config.yaml
n_experts: 48
norm_eps: 1e-05
tie_embeddings: false
train_tokens: 481700000
dataset: "wikipedia_en"
Below are experts of layer 2 (counted from 0) of a mixture-of-experts language model. Rows are named gate (a neuron's input weights, with its number), up (a neuron's input weights, with its number), down (a neuron's output weights, with its number) and show model dimensions 0-159. Each number is 128 + 24 x the weight over its row's rms, rounded and kept within 0 to 255. Numbers have three digits each.
Before each expert's rows: "comes after" lists some tokens at least twice as common just before its tokens as in all text. This comes from a sample of Wikipedia text that the model never trained on. Tokens count by the router's weight.

# expert 29
comes after: " to", " and", " he", ",", " was", " which"
gate0:095149149124073114176117108136178119140093190137110055141104120123163124129129099148152132110105147143129127102131141134146119141127199112118142189123140123139156122188128108133102101137135109151114130112105161144163117124161080131103145163160114102158112113124124156120100118124093101146129083120126096163132150143155121106113127132144100123100134144128155129105076132120133108127134104141166101074150147084122127115119148151147118152129153142120121147103109138131127114106121125
up0:122124105115110134122115091139115146155077151114153135160097144153143140141133138184132129137141113113170153096137149098126109136158168140125127125126147130109146139146136166140111118121126126161104127106113111122103158145195118112124110110134158096136116146127109137110136111116097088189159100073110103163151142127147128140110146119114140118105127114119138103105134115142107113141129162110172148100197143129174133116134116149110111161136163133148131129136115126140082137114117125
down0:164107128105106171119129114153130140150118142122095109132153145136163128102115197159135100083157146159118145118132125157141125140091135120120134126110132127161125112103118100114151148157167159112112134138140117128132086121129128143114130112133123101101155151123134129110134135128149140126150176137160093103095122130141120156061101075150086124095111166104123158130149122124153152132140167110121115161144130096093179118140120147131160140152173133142130082127129131146103092152088140
gate1:083119153105115141176119154142122147129170109139076096101124124155144090147117141118104103150127141114128135106113156155123135120196105132129143113128150093146161158145105111111144133096115156118079136135128105126130116139126137122136120174183080104119127144134129178128097146156100132148119138103090088132118086164086106143148180108125160161148112117098178133112165166140109143156141169133140113127140106155143099166136136085124082138150074126159128138146105103140135155147154138
up1:122145184098121120103114097120125144134115144132092094138152176136095096134117148093130144145110132092130115119117143133135137136121130108137145098140171125154116150123100153072103122122114127153163156099154140131156123158063139155103101138186116091120123097147123100192183134098106103121146145129152139131079144151045089084118117109128139108122114093163089083123103121136124137149124151154127134137085123106128140118118131140110117102125143113142132174114125183112121147164113140
down1:138114110095105105085088109128118088118101115163143094110116107119108135133141162132086155090137162137139190150133140151139082153107097143163121124099144110175090150132146119125089129117109106149150138105121157124145138107123155102114144132105187170152144137147124119109160133096166132175081131129135101088147119143114097084126122087151145140072087120125083122128154167150131176097129130143126127121113148128135092123088144161068148169147135115083088138140166111118126143146093089
gate2:162157154158097119144180084113100141138128139126139098101166088116122123107139143116129100125106172149133143082125066130129124142164081109101172147135158118128140121136109119081122114107131136138140137176128150126156161107128127151154122160145122105090118141162106174108132142110143163108150150140117131121188142114169151123167133138168139122136150091126113108113114138123147086101096139143125114104106152163137105153149104134148094151174140106124100147168078091147121136141092101
up2:142140124151110123087112133112114110167108132113168122097168107082133152155135071131124106111140150135094173147136099146126139157146089062103149153133141111143141130138101101132144133144162123103152129167116146141167130100119118112175106108144143102120101123139161166143147115136138171128130093086115165123178133117147152138120133151162130107103160108094127162139108155137135123100112141139147123117138132132169104145132145151149098155142154110122126152160093112152119128098092115
down2:155176151094155099142128081104115148143118150108097108129108114076150147127120113150095161119096160142144181106098117120144145179178107104164149128098140130189155115154166094099147153098157142151133111132114150114155119072141098146130089142118159139126139139144131097125179085188142147138109139096122103096138104156117132154083083149095147081149055142119122152131112123136166118110166092138148119169126147118156172104112172144096156162141095147111143157121108072141113116125132135
gate3:134125128133108096129110125137123169090118135110181106168149102139119148115141132093139068115144109101159200106165124146112147124156073090122123137144124122123101122143136166137140097154155108139111111134142149133093143159131160100133118103145145088100069107134128134131141099126112160155127103118114119183085206147147147117168154120097138127079129148140107106111115153173170117125124110145157142135100102140113144163140124154141108155098079112144133128107150138099143135147150090
up3:116139118109133121144111124146072190101133141124145135159134113159161165105161142114129110128165119101125157139135092136105151114134128100112171090150086073094160102144115130147091156123161115091137129109146162145096190122140153136140108114135132105151096107126161127114145084116147163116116115136148127135159136099122108127148150130093117162137136099154101127133111105158145133138183126137128103145163107144106129091135086130126109169108122153125140166141160098096121136182138128
down3:113145139169149127135145124115100102103117128085172135143113140149136109144117159111112147130108156113138163101167132093129191114127167098176109157133094098078145082131184178108118130123148124122135155105110111171104173144139114083127116111137103107126118104139146174169143094099126141139121131135148139131104128096133118125121110138133117135146152095129114102072086104117136144164159122146149124170114122101150160101157111115139101126126077135103138141086144109144167136117137116
gate4:111130129131138175099123145145152103147095151090124153129125100138123145129134125188121136082145163139157165106124150136134141133146118118110197094173144108114123160146138109127140123090102114111135124113151110150144103143105151112149107150150137126077165123109109166133105135160129118141106127104130164128107167141137073119147128099147145114104114131096118099113120143116147118150090117093161142091137135092152131132139113134136110131105154129168093107174150140168102139106110136
up4:119101116137148134112143176132123114119137150106158178151102091096159181116102163162167154129164143131127154129132143100098116145130082125137173086132133120135133103143133113120147169136164133147083181113117121145141129114104145120125162096104148105118078155117139119141128125174170170143144127188113162087152118125136091112087109141116102124134119093133106154069127124126104145133141163161151174119182172141120113137114128104163121085192191143140144121108164126120176104125159140
down4:138157110193146142108120131141154146168144126138121104171166134115106188137136129165120146155139145190132133164147095129129100165127104114118181171152148138165131110160100120106140117129121145133113164080122119126129167121143134096144100149106129148147088150103135131088151154161139139152110126130126118080131121119114090197099159121134145158123117109161125165108153145135135168168093119138173118134181130142146118146103107111118153120125122135103139120114143106121134140103115088
gate5:100146140083088158153141140146140128140186153084172189081114151153114172155126114155137117158118153113159111085166117098125151140177112129113110119115126149106128099120126097148155110158108109146088126105129184175157130157118124134130149123076135137164121142109156096132119089112139120135110154127100134119104104122165094117115120118138124141115144133121136146165105129101121119113111130146136112147112107128157126115121118107088150135099142134147166055121141135125109121080133142
up5:086102115144132117094093159128123142112088126128118105164176180151114128107104137130123147178084139111157117111097125148116109140084189144113113083155156118125164143127126115126176118093097120142129156100141129129106114146138136107149106152148114123137139142098129118100120152145092114153120173100137106140168153143154141100141152115135151131127150143085148142142146160156118123141135084143119114097135088147158139128164136136134107133175115097097101149122137107134152130101089117
down5:079112144176118165117145138096112078148119101092145098133127116150107087158152151117133140164188139144133123176152139149089128115125118164138128119104134149131104144121161081127127134134101106134149110116117120165111126146107091097111120135119151139102117119070100134118126116153080105163171123105117167129118137172146120127124089112149131060133135112132148129104168115082154117178092114120120131108127136139107118154165141119130150121092143141090097098101149120100135117172144133
gate6:142124128096148136103147145147134149142163122115106182103147135151103068071132136138100096132133121152122121112156105124110140141143106121112122105131132098151112110110155108151126101144144174136132139137101129143120174086128133070121144160151159127110096119156118087136110116095089117140152123174129166092150190094154136116111120132098106137179133103118158114120125098112145121130156149108146123101140128150114089107127124122068133156146111124129132130154134159134150100148096122
up6:095112143152105150185086118114144111149137132179157180148169149109132126139131178149167148124089120101107130159141142156147124103143092115130118097108116129126121085176142152129127127139151128165146121092098118141105107185135078120087129111137137155144088122135138111138158115111122149134118094113123128152132142114142117148181130126103082128161098087192150132143122093151121116136148106166135154119132088105097148083107177150103149153108152137158153166130141124113127176133120106
down6:146156161118094127160121138148140131165117146114149136091142132101145100175096152098112132139117114117122096123106148150135140122095121123135103140131136160132097113111162105114148128161127144122076108113113091109146118144118118142122165104121152155128101131076138126147126138095083080118122123141114111132082113137174128123138129100145163107142123149128139143160076132149116070162162114126097120138141137093180129126109080125143129124129123124129168097114163095106116119123142101
gate7:125155110123140170112116102165106097143106151110126151160099141132107144153163085120117128163142143094117114129137107101113122133150140123147127143142123141113183155099091149134123198166125109120109136084123137142184151133080118106120098134154167120101120075134138162103124146117113103116122097085141123142152133117141134116072120091123099113099149155163114116164123118103101127113120189142140111143119133119110148141139153092095167129088143108080147158110084159126119113121126156
up7:091115114135153155097143123127126103166118134138155126140129126136141153123159138188119133154201093123081140135078139121124146100138141130136116137126140155119176170146134135128151136108122158092095112118141110127102136131150121108103112132146113107124127100147143132054134089136122159118129089098105127152194079124141145137140121144142102119139129164114144123127110130123092142119085173154180134118163175100145094136117154144162153103124132117114141116099110125149143144154140131
down7:106107100106133134130109138161108137163058149144088100141162143130104150086084126113150136120148154132116112119141160142139153114121164119126108120121108144150174126148135100125165101118158139108133169128129123126144119082152105121153171146111121162114140124114134124118134137158145098139118155080123129162164112100106121116083077144167128139092119128114147163150146130152166087137155145111151137091107134146140072129057114133126115103164109161124140136182157115156110152094119149
gate8:136132127121119074133104109121179106121134111120088115154124147136155071118131149106126116135127129122140126113117142104141104089133093136143119124147087148139082155116123150143119098123111123098141122156126154104163093159116128112144129111139160118108117088137150131141132122159115120163080128105140131152067127145122141132116164140127143136140116202149163127141116149086113092123107113086134122118110126120122142086132118094124099149124068124127118133183109131127132119111124109
up8:116104177112123148152125085117113086165165143103185127185151129137146149107081110128154157161175132148095129158101119107129153125133148127153129092131163138114145130147114120167161117188147129113100111140090131106096161107164120164132131092093157176157065146131106114129175103085116152131168149184132121152135153139161088103132119130152130099071133120119066139106145088178139134112106153159115104119121146148107115108135117092163160129123111143149146127105189114134119121175126117
down8:123113107128103106127157114167133196127153085105147131160157139079119117115135118090127107131140135118082105192104127113123096120135109144131156147149147134103092121134106135126146142124124136151135136167123112120140119164169144112124128104136138132129133122117157104156175172129126141140144124112151081158113124124096135116151155128102120115103162121138129101131171131138160145105125122105100141139146166139111128112136136107158111099116164123087116132153140112102139141122117099

# expert 7
comes after: ",", " that", " it", " and", " which", " he"
gate0:097123166104117152133139155129123169123170102118102165127137136088094170112139125140100125094091124097103101141103131130140125136140174128088129120135125172133114142156134140150136070143111136154105110184162152133135117099136121134068118187118132136100133126089147104141115106125155167104172142118134166112131097110121140158145133143151109114095127153097144112101084083150134197086152089107107148121095094131117115096095095105105110115087089122146162126117125134102137120118129131
up0:161133112154096080161124132084129097092138106138121116119125089109156126120136154134140107111116143137113134147130137138139098116106136125133099112173127117115096109114175129095138158101134117120126087141099110133139142083152125123070112110112108139133128139144117140130141163166125105141160102089119110126105085126112124151126163139115170120119144121121114140137146173122059144091144074087142187114124140119131147142136093165091128116116125140114119124083145163080126177140140150
down0:104125139118128136064087163114120099151110140144133114084108117110081146119105111098091101128135132190138101109123095150150122120104116116165128123122112115138161110125109101142120130148141150110155074168101122185100170133132128151152155151146115091161134192133159104145167128135130106086172088148126117131106124133132138156068092121122109136145132132169144123135166115093133106151122134130123100165167127153127120164120149160184125146128129151110115115127143110128131154154148136
gate1:122130184132146109130125140101133155171150178128129121110117134136158129128098126107119140132117102070128111165091098101140135123127155144148107111095095123104139135136143132155105089185177130103140135174094135149133186125145116157118142115187119141125097151124180136114149102075200135116138112157090154118112123110098149088090146125175107096134158098119093093064144110109116148118109121109130084087093126134079110121140088128096119157104074104144108108100136108118159109120152138
up1:113086153162139127103133133122163122131114151071128116122183150100157134141091114144164122165135139155111101141154092137133141128138105117144118122140126114120157140108134132082182085136093138124130145144102139100151158145146110116128149153110142137140124136112144116148139157157138122148131129140099150071109148116117141053101140130120138114119147076127124111076109140133135138128149097153130089139127119140102125150171137178115158148185086091114110123107139177113103133144138123
down1:115134138146124136103142124130178100125149153156152095123119085123111097115124141133100167116140122102075137116138144145110105102141134142153139096133097190147135151084122117147115134152160132173125173091115131134140098093104137139098158139139112156149140095106082146118128163097151139141117125133088135154166135135092103131141140103097165108135157086129139123142079139096105136115118071105127099159082171097132117131140152160147124147124139146149113121126137080157100075131113145
gate2:132150125088119104101138102125116105137122142122130118144092144145114143134100134134121147134134105135128104121088162132129119180139098126130102109142129165111151125177139113170131081123151110111107135146109118101167112140148154157125120166150140166108116118113057150125136076168114132134111181109153130146091123157130142102104149130153118122110128160126101157163135115087104140104153100119147198118143141114143162187143117149123124126117117123093120095117121162146190136111134133
up2:156122158127165158142117120089150160085139098101098114133107090124152157150164104145125116104111129124164103098149118123094136121066116153104114166092096110129125140124155156109128116111161131126114124131114131122107127123101123111089128190161143173131150090130137122101115095129100099126113143130138128146123157156133120115120110119169150129136138141122203119132147134132171142107140159140132140062135157127136131165119152118139148156138052119118126171122121140082096141140093119
down2:122133180155114103155103145148102138133113175101116122139140130068133126140126133124160120138130121123116085126134096140171126139135115100146142127122116058166128084096140098144132128106112074137097150099148098190119128145113097144108168203144125083124128117161086167142137130110100103159141110075151103162118099113132103125147139096113125146158157163113132113119122144142095099150132112158192154110117129154133149114154111103139154102101120149152134177126136125124127134131133127
gate3:129149105112136171114153110084145114120110109119098121113108140135094138115109097118166106139153129134112147140149157136138150105133117108137094130140114119112160105122100168115117117128093117117104100112128125120107105166124117126122115160144139119110089118192145103148127142086110165121142069150094137087142126116137086111080150153107142136115159130145088120157129119117117108135147112107125088162128127118128095094130137107121094147144182139085114162126125110146205146076086154
up3:149132141127125099134121149116127139186134091156134136170180074102096134130118113178140124124129122132124159133164140120152195101117088150144151079151141123110141111151095143159104144125138135110105130135072132102115127143109128155162132147167146127115112106143152100137117104123154131106151137134097104108112120163154135094130142146148124138115132152119132146140129099119130155152104128120078170121112101134090118121114131105139114131167159150142138171170119076093173093097080136
down3:112150113129139114105105164115169159147137170129096135133094120130101113100139123115149142123154132168159091116096123148114090102126144158120145151120109129176139120106088130136136082113127159136155125141156121144126114096127120146136101169088148193118125182158139130141136100140140090150124182129122111103119163177156120133129156141184113129133072135158126156132088161101133121098144088112124125133133120169103125139108100152130113161120108092151136140121129144151097129115157104
gate4:125132118082122103089140118112130132146088142172108125080132165115109107138118117137127140126132131131107159115145141137142135106121138103126115104137146131125125155144148171070148110123140091177174140143087143159116149125107130136179105136120122144141093151129134169116118143170119113126163116137117137167150133102093158132102116120139179123112112133119148127133152053143109136150118139119129140201111104130110132116147130122118103117126144107142131161102134171140110163110151160
up4:104121127104111172089150137149208120104159110145150161123106146156149133155110103168120127121118109138121105117093120115138127126120138114129092175130142140145162126163096141130137081164138077149154127175119125126146133151121126129106139157139115171093128152169147148100128126142076131091065104133118163124125156101144184135105105151152150148131116119113142133087110084164100095117094122145140156146111103134105144111152138100114130121103068145121147163117113153122128127108151139
down4:093110110156125153159131163139134144140156109111130164099121095148147110109138137105111074137095141133114143147114135118117101121134119153094123111146142150153151133114105115119161096113110125176099090139132144142115180119105144109090182098113159131167152103156161144144156130106139160180109110154118130119121099148140192144152110147116139118155154154093123149113148156145144169129171138156148129083139139101077137090126142168122126188119175138133088128110118125133146136134150138
gate5:131145081165146127121149108107131138108163153120138151115157172143074174130101111118141143135166139131145130119102140144094101119129156115152129096137147154136167103124117106130131191106137089078088134137131103114189111117146104126113144128102123096127127134132112163135133094152113145174110082125141134088189117126136113131124107148084137103133141135071127171115101152108101150137116118135113135163139126124142133114094115173120096116173121096093140116089126114157142160121111132
up5:097106117118109108115143173147112163133115134099113095133144114142127119129106144097124138164101159154131106149124128129111145118138132115115096129110144108140076094096121172112146146145111125170106137105096103128161123139108191136110143124176120117111153108125112071117141112109135066123140174123163102075100143168118151165102158149153129112113125179170149144136128140115135153098133178137138087127112126118140110122129140122171132168097150121107111113167146138120147061132148118
down5:112084110152129140108109110151162084108105081134126146105134121128131118150124088101147122091106140132125108090166122177117160133112124132164133144104130133132153100176158140133129102128104101169187143118127170133111122110149116154089126088148152140190154173089139131149090123129117099141147135176130222140123159150155133128162127104105141144143097102162127136142117102157140123116143169104163143106109124137095116138163121115148111126115120109128104189157141109088131140117142105
gate6:146143105101110149100145132138111131098108143119124127131110122114158119104115125102101123122103138181140137124182158093155126115141124075116145132160142108121108168126137135147141103135131159105157137085111121149104131134124110135164129098184131152121148109146121111123150150133129124108121126089130129121185100124131158118073099120145143135142128185131115126127204125117106098101111143147138128120178134122123120128138147148142091127144174127129131147113118100149173099103129154
up6:157150142129155124131096137135155152106114110152158097172106127156108144079127153136149136170138144157132172142100147142113151085147134097087177157136118103118100157131125124113137151142092136132158108130152121105090116147096145156115130091128132137117140108142094116124106134141128147077145082149098121114107130096083102127123144121136116138080125145148123124118109122134095143140104186119103119135137143120124124148147143179125130155127146145127137117147133080132075160113089132
down6:131067114158137137133118138075148127112134135153115117143092110138149165155133123099151133124128137101142132131102153129131143102111135093160107109109145125062147099154115129116140120096138089113116154148158152136120098151087145137151129127108131087128101152129120148118081093186125096151133083132104124133113093118107114130105149112095159197133154155102112125070136105124111126166112158155154142109094148153145126144095116109090122117139105082134145113136110126146135101122142134
gate7:131137063130131145137115115133109108163135162094136130137124165123118131160121117138146160140110134135124102127085140088119121098135158143154186126138186125140149128147129117132089154139142117117150170133093127103126083151149119112137131089100144115165106088124136172097127131119161105125135087101093116134120125104097119070100134095119131146115127091125092166122143163127122095165114152116119183121112141150152123142132127111089108124197124150116151097129111140131094114106112135
up7:084104161123140141107160104128138137104147147088121155087145118145168128148126129129102126105103126114125121121146138154137105186156123142094134075128079132135111119150153136124162103121116141122136108099127112095115170137101121097158133151168111145128140161126101137151141156160149148154082130109143150098113091143122107121121116135148143120132158113125123124107161091150139131139120149126093075135166091142130147124157138138177135149114134149141124139129169118106152121145113090
down7:106128147119142128171124126134126127145133081153130115136126116135106137154129116086157107140142131121125152132114154147136089209103096171149101155173118129113157120133126120128108126140133141134154128143133129167130131133124155155174145095165133147146144170090168105179085142117120127095119165130154116109134115125171101143121150085106103169126141143130137104125134110107128102117071154102136139093132101134119165141096147132154151099124135071174133126139145155105115103100145086
gate8:110139152108121156131130131148161150098148078158099127127116113146107119138126129138135185124087143089120090157073133120114099133121150094141152131129161142124101143148134103096134137100093113128124120163102102117152087108144083107085140151093120122106156101164160129113094090144167076101113160122126115148146087162120121143126148158107103146117130155141127139110109150159117121157119104158147108097119139153143146126150111157134113101157126132127108122078122115124133153150120166
up8:170150087133161084125147140120136158120181106103137106162123132127110133132156141113161131148098117130112144136127105155134104096106156106124165102123139139109153093108165115133116113168164114130090122103129134114155112146146165126163126093068125126147137109133162141076118131148137132175131108071088148185164141158132152093109129119136126110122148166131135136146109133150145123114096162174148113133149136103170118138119035145162129090152100127108157087107113124105123134139086140
down8:124112115146110148152154126130099112144144119141106168137116142173151137090153145164153104139135127115124097120141122139117134130110113137104083126154165096135107131124116163130121130126120125088149148134098090167110107152125133111090162078144131121154131135135095148089145136140132169157102095132142112127084109135160101067150071121148168169102124141139144149127104111155083175109077145165133092109152109108129142117209115105091131128124155110120107144144101124128127113142124157

# expert 25
comes after: ",", ":", " of", " and", " by", "-"
gate0:135138120130142114117113144130145138082147100135116107140129144085177112090133148142096101081161091092150143136097101159148096086148109148108140131112135098125148093110160175144159119161177140116133098150133146116120143170153140176105119116092155162092166143109132079128161139148128141143129215101082099129140107119112128125093169116173135121095115140113136157140107142111193136159125133171110086137145085134149116136148129153114119139138094155134128081133123105157097140113134128
up0:129159130146171146140098132131149123107151152105153146127141096118127099125155169157086157142106118123082142152134137102113156136148126144103040134158112123136182175078108139107162099101102148145121122114150139163125108090129123104126143130196146116193064136145138137133114173128123149096104103121093131101112144190131121137136095110133155183122127184126119125099136152145138130119175096105111097125123144132133141132086176109136108128138121057134141129121120144144156136123175129
down0:169146113127141093093140124114110118125149125093155129179128135152094163134135144094125134121133126139156105115137123173130106122094142146148104121130157122149149193123089096134157156106127127141150153071162131131115138117127147102135167130114132115110157153167140151150121108112117088154114112129114100118102150102098136108154172138152101142142171112147105131138092143138115166086101120141154141117086130137141141130126100100109137090159125120124113152136109141070095125122093133
gate1:141188134111135205122126102104110145093112100121133091145124118159127135090137141108125168152126137170122103172107062140148111137153115102130122137118109162131124090107135110135123121144157104176138156153120147167127143063123127087084120118113143117119109115137132130182124126143120145144159129145117142115107170123130168133145136139133155138146164059130094114130108129135174090119108105085122131131130142124124091087119139100082132127134114095137115084117124155085115138141154125
up1:102119148102120160110137126144160141137119129138155158158174131093140119148150087123125069106117139113106144093102124109139115128131156129118105117138152140114113100182169147126154065152108124116125138102100160111153137115153094177146078149089115167148130125111162152141119136116127101105087121068140110135128101133124118138137087083144110150102109100121132158101118117170149104122118139159100087101150120157149141132124125134110146107107110103126150121094137130124122152132144168
down1:148110134108086091109102168143120163143155134169111173141095161139132126201105092096120121166108111080122183142117121091115122127149125154148129143167113144113108133159150116119134127170128155114116162101133134155100163119099104135133099150107120146127167123151086119117123100115154116114130126136149093130125119188112116096089137143080106074118143145085157143127133107137099145156133136115141091112116135091130166142153151168140133113129136129146156145141125102125149123108117132
gate2:120125162162120164134143106110151151140144135127092126091081125110103139107138117122146147152122106148105130117139120098102167117154103133120119130107160083177125122132116139096124150112128121136116122100142116103167148126117130138080108111129074162150152140150112136118158134140137105093125060172163168138143109144187170084125130152150085144114129134095133080141130142118137138111151126137103144161146140164125116149101156132121096131113119081090153132135101130112086084132137110
up2:109120140122120163124078102133121130127185128132095126103130147145133101110148103163152129158118141141160143147121105112117102154154167172169101071107126078098148162158138119139135113133114166085147128147136116148129061090155155117164097153123068183122113095153139085161120141069165146097121121172148153116150115153123104128129145111128152077117154144137130165107190161104126098151120154144096137133137180142108089086156114128140099145086158097115155154120110159084136153149131139
down2:131090144115162127097130158115124087119153127172161183121167118144127123146154159116125132091147118113079126157117144148154106153145149144171153143135103125107171128098144137150112125195150132114115137138135080148134101142126131117107119102113130144076158104096165133090098104157117131136115113118140109143168097101099118137118133119143172141138126166117136181134141099125075122111192148147115119104154183115141115161133152114126116146112138142127097120118104123190101142127175147
gate3:125145107151171127119085154077140067160139181146140141099121100141151165133093102140131107154113146125143151147123114166091112085093107134142120070143108188155132141134114140149100106100099154102112086129114154148141103144125141116113134146137144091149112166145118133149143118136142099157127120120125143148115145097133151111078119149107106129140142105128120149124135154145098110134135150155129157134102101103156126113147123151142124125122144152093097107124150112119144146149119180
up3:150160136091142112109114120157142104074132106093099123196154097133157100141143154158093135088117062126133128114124175100169124132126126104165118162141125114116148162137154146107150129100129095117135091154148166093143133157116123126114132127115137144110157155141134131101149118112162146098149115151152134081174108143119142136125145121152127117125114126102142070134152104167130132118140123159120148148101116121117140084101158118118135135145096092124152187145156131138098101119140146
down3:132122137116125117108126146130160104093187133047115126164150116099151076191158095144174132105166115148110168095144152107149097113110111118144094149176147122111106182134124130093130167153145120126110117108133121131107136104087126121135138097146122122123103139135158124093096120108139128103175137180150149101155152128111090146154131165117121146172095080102136106101130129127162098115129083128121132150104113144092115126138145123144128140167103144139147130136140125135146106123181142
gate4:133106154156148108114091145116117139132107149130134165093135106115101106145106124158143091138156169146154135139125126170127135118105098122125125126132146148129116135108173139115109128145154130171121096113128076134120118168093174102111113118100161125106150061102134131150088123136114147150142111135096105099115135125104096089137155146149134156129137137127081119104134127157106098116128126088139132175071139142127146137128111131085128179175147106115128112104175129078106151137109118
up4:145139150153115136128120139162147104143156138129116108113152106147111122082125154123154150122117097124142161127105110119153143093123190103164156111100140127107098111117169141091200144122147126139105110167163148150137126174140120185141129083121111092102111164151143107124153152123148142135109110101121155104159112138136164102151157098099161127135121131106128103129125140156113163127111097144122141087132092125147117064141109140115162127150151092155125127159124131085133076115129155
down4:149129117161132094122156136101176145137146065128121110140104133137120150097135143122166162152134117093129130158110123125131101107107130095121098153124146172135110124144100150156131127076099082146103116117145120091139127126106123168134122106156133143147110144121167110119113155154106159114138097106163215108107161127129103120151090099145122142109170147147102099145147148093123136137119146124126128114101147145133125112110113139082142168164090088124113071136189162118168073170133189
gate5:147144106135136134127156085158142141083144140124133118130086126114111165151111098093122112049112140133141134109129082106178115161096172184106122116100162108121091113125161122167166141150103143149150131137121131116130160092091109150136121091127122116118118106144126129134126134102119068120180115142081106132142097126149109126103126114154132163139103131163117071078158152110159124127140075133141087107146090126145116094138133128095133089160136109143114106145165132101165116142103144
up5:176149126122131153135150135126182138160121090124176139113135078137133152160134141099121135141121124116147120136108152128149105085096106174125151155148155126114124105107172135189173129137129104103115140128121148158137163109117118143124128060131121124145140122107125092100051110141124159139130110159144121113161139119175145112127163137116143129137098135123100126151087147135177107125142116120115104107133143115148127151140107183102135168142166128133086132079117107124125114114169165
down5:129132132132115110106127140133094168157156125130123085125092126137112083168118134108132144165144105124157122119120153079108113102114129163126114100151150157144158104160133125137146117096152105145114110157141161120122130121124133155131101130136119083142178153145117121101150111139149156119165179143137095130157110123139159117161137143132105115092091155113126108131114074106137128189146161148125148162132113134132117145109126085138133113116112128115090132123131076136118152160105134
gate6:126150143091109132126101136102128106064147113151139114093107130114149101122133125116157124147120131133139136110114160153129136106135149121148104133151133140136151136157128124066145152133088123133121094139113095119122081145089131083143143143114124136119147137107130171175102157120129122106121161148167072127125173163106117130120131136108114094113132129152130126162144089108104154109106080150136114109111140103118157115119177158115157136123134119132112123132122140153121134159169115
up6:121098123117122139107141119090100089176086172113123150125151073126128115150136164133132153113122134100129114110133150128121069152144107152115177166108172148110148128123142110156102138135136120144133138145116138124155168123115114139084149148106131125123139106139159139115139118109136172132128141142131120153142140115147140134094082134150129123135135128118143084117134087155173105135179099085112074150114165126104127136100103091122149141141181116133101106189119144167140149110113142
down6:169105115117136082077130097121112128094128120117113162178140155123162156129138083138145092150134135170078168107144146123134134117178123128105109097109100116123168099127074103184147130165140145135114128121118163106138134111156125119126097111123123140154077125139118133111094156138105152139121164114109136138191113123112124165103114122117099149148113118141084138117153103125122157121131119149124103095135156071116185139122159129065134169079089134151171093128091127162125117165117157
gate7:110136119112189109136114075148100121125163133123132151138115140125122125120155126164179127133164092134148124103120127107170112167157139147179091143139096104125096102098116142179118109133128123141154120115131170136131123147165099126103106090114118157152125134127153112098126123110168122166156103097149193105114088134085108132111118133144100102100172144114155107098081107161102126165123084101123155114133116130140112136165133124106139144120118067143146153090082127139116089160149123
up7:137131112102118131111112157083138149153107127110112108101134128154107131142103148136104097103127139131121154151165166117077134151136167078085179111133109136117098119133118121102134138110121095120162107128119112111111160135081144152134133154162122115181121133079166109120139136103146133114126126115137129111110161105143143145096124127114138124104082121101088097170122137113145140121168147150108110122106103106101155110159136106148140134144142128133126128178177107116104099157120157
down7:163116154147132136163131107100117121127116117107105120131126099111152132150124123124142126129127159144178169116110114159108135123143109086140100109202121115122119110089063112143085111128144165193101108158101101113103176153101132133106110126127101107112123158089137125125122120121115155147095161158131095126113099125106110140152128132119110147121093174093117122153137130125137124158107115160132131139112121113113170094144128125090149140100126102170123115153152135098121107168105123
gate8:143126121162134133107146099115143144121127123113135126102123095156124115157117102154073112148134146129103125123146131112103138140109095114167109151157128119110151169116110103158154127141188122137127081128111127107101118123130137151093100103142151105167129134157091080129107153117096089106159129131097107131100115101130101139127113096154130160106161087100094126092115126136190167112132097126132134132207132086126094107130100143121125141135105151097109126108106091143140116157146140
up8:132135143150097119111125137128110113170128174138148158124064140121168119110147107145160144149140128117124106081148119116127154124089077115113130118147119186128163117133123134145107124152110129141109102102149118105117098097145137173108142157152117123160137123139100059096168098093117100129143166160104149120149126164155136146161106124148117075149127145144111195146098119150064150115094149115125105103109150100130095122095144139128146183134127124109136175122121135123147139139176150
down8:089173150115135103133148135135120132117139147141132133114152110110141121173104123116099110146121122099158118090147145160097168155180106103125110180123119124155143158099125160177177107176139118183097067103171170126121093092111114138110105137126138078095111115134099124161112101107131110115189153170080106141109141122154098186160143084137087128117161102136139132124126156140182144137124133137117140134152103105160123128108104142116129140131126136083138102131142136149109127096137140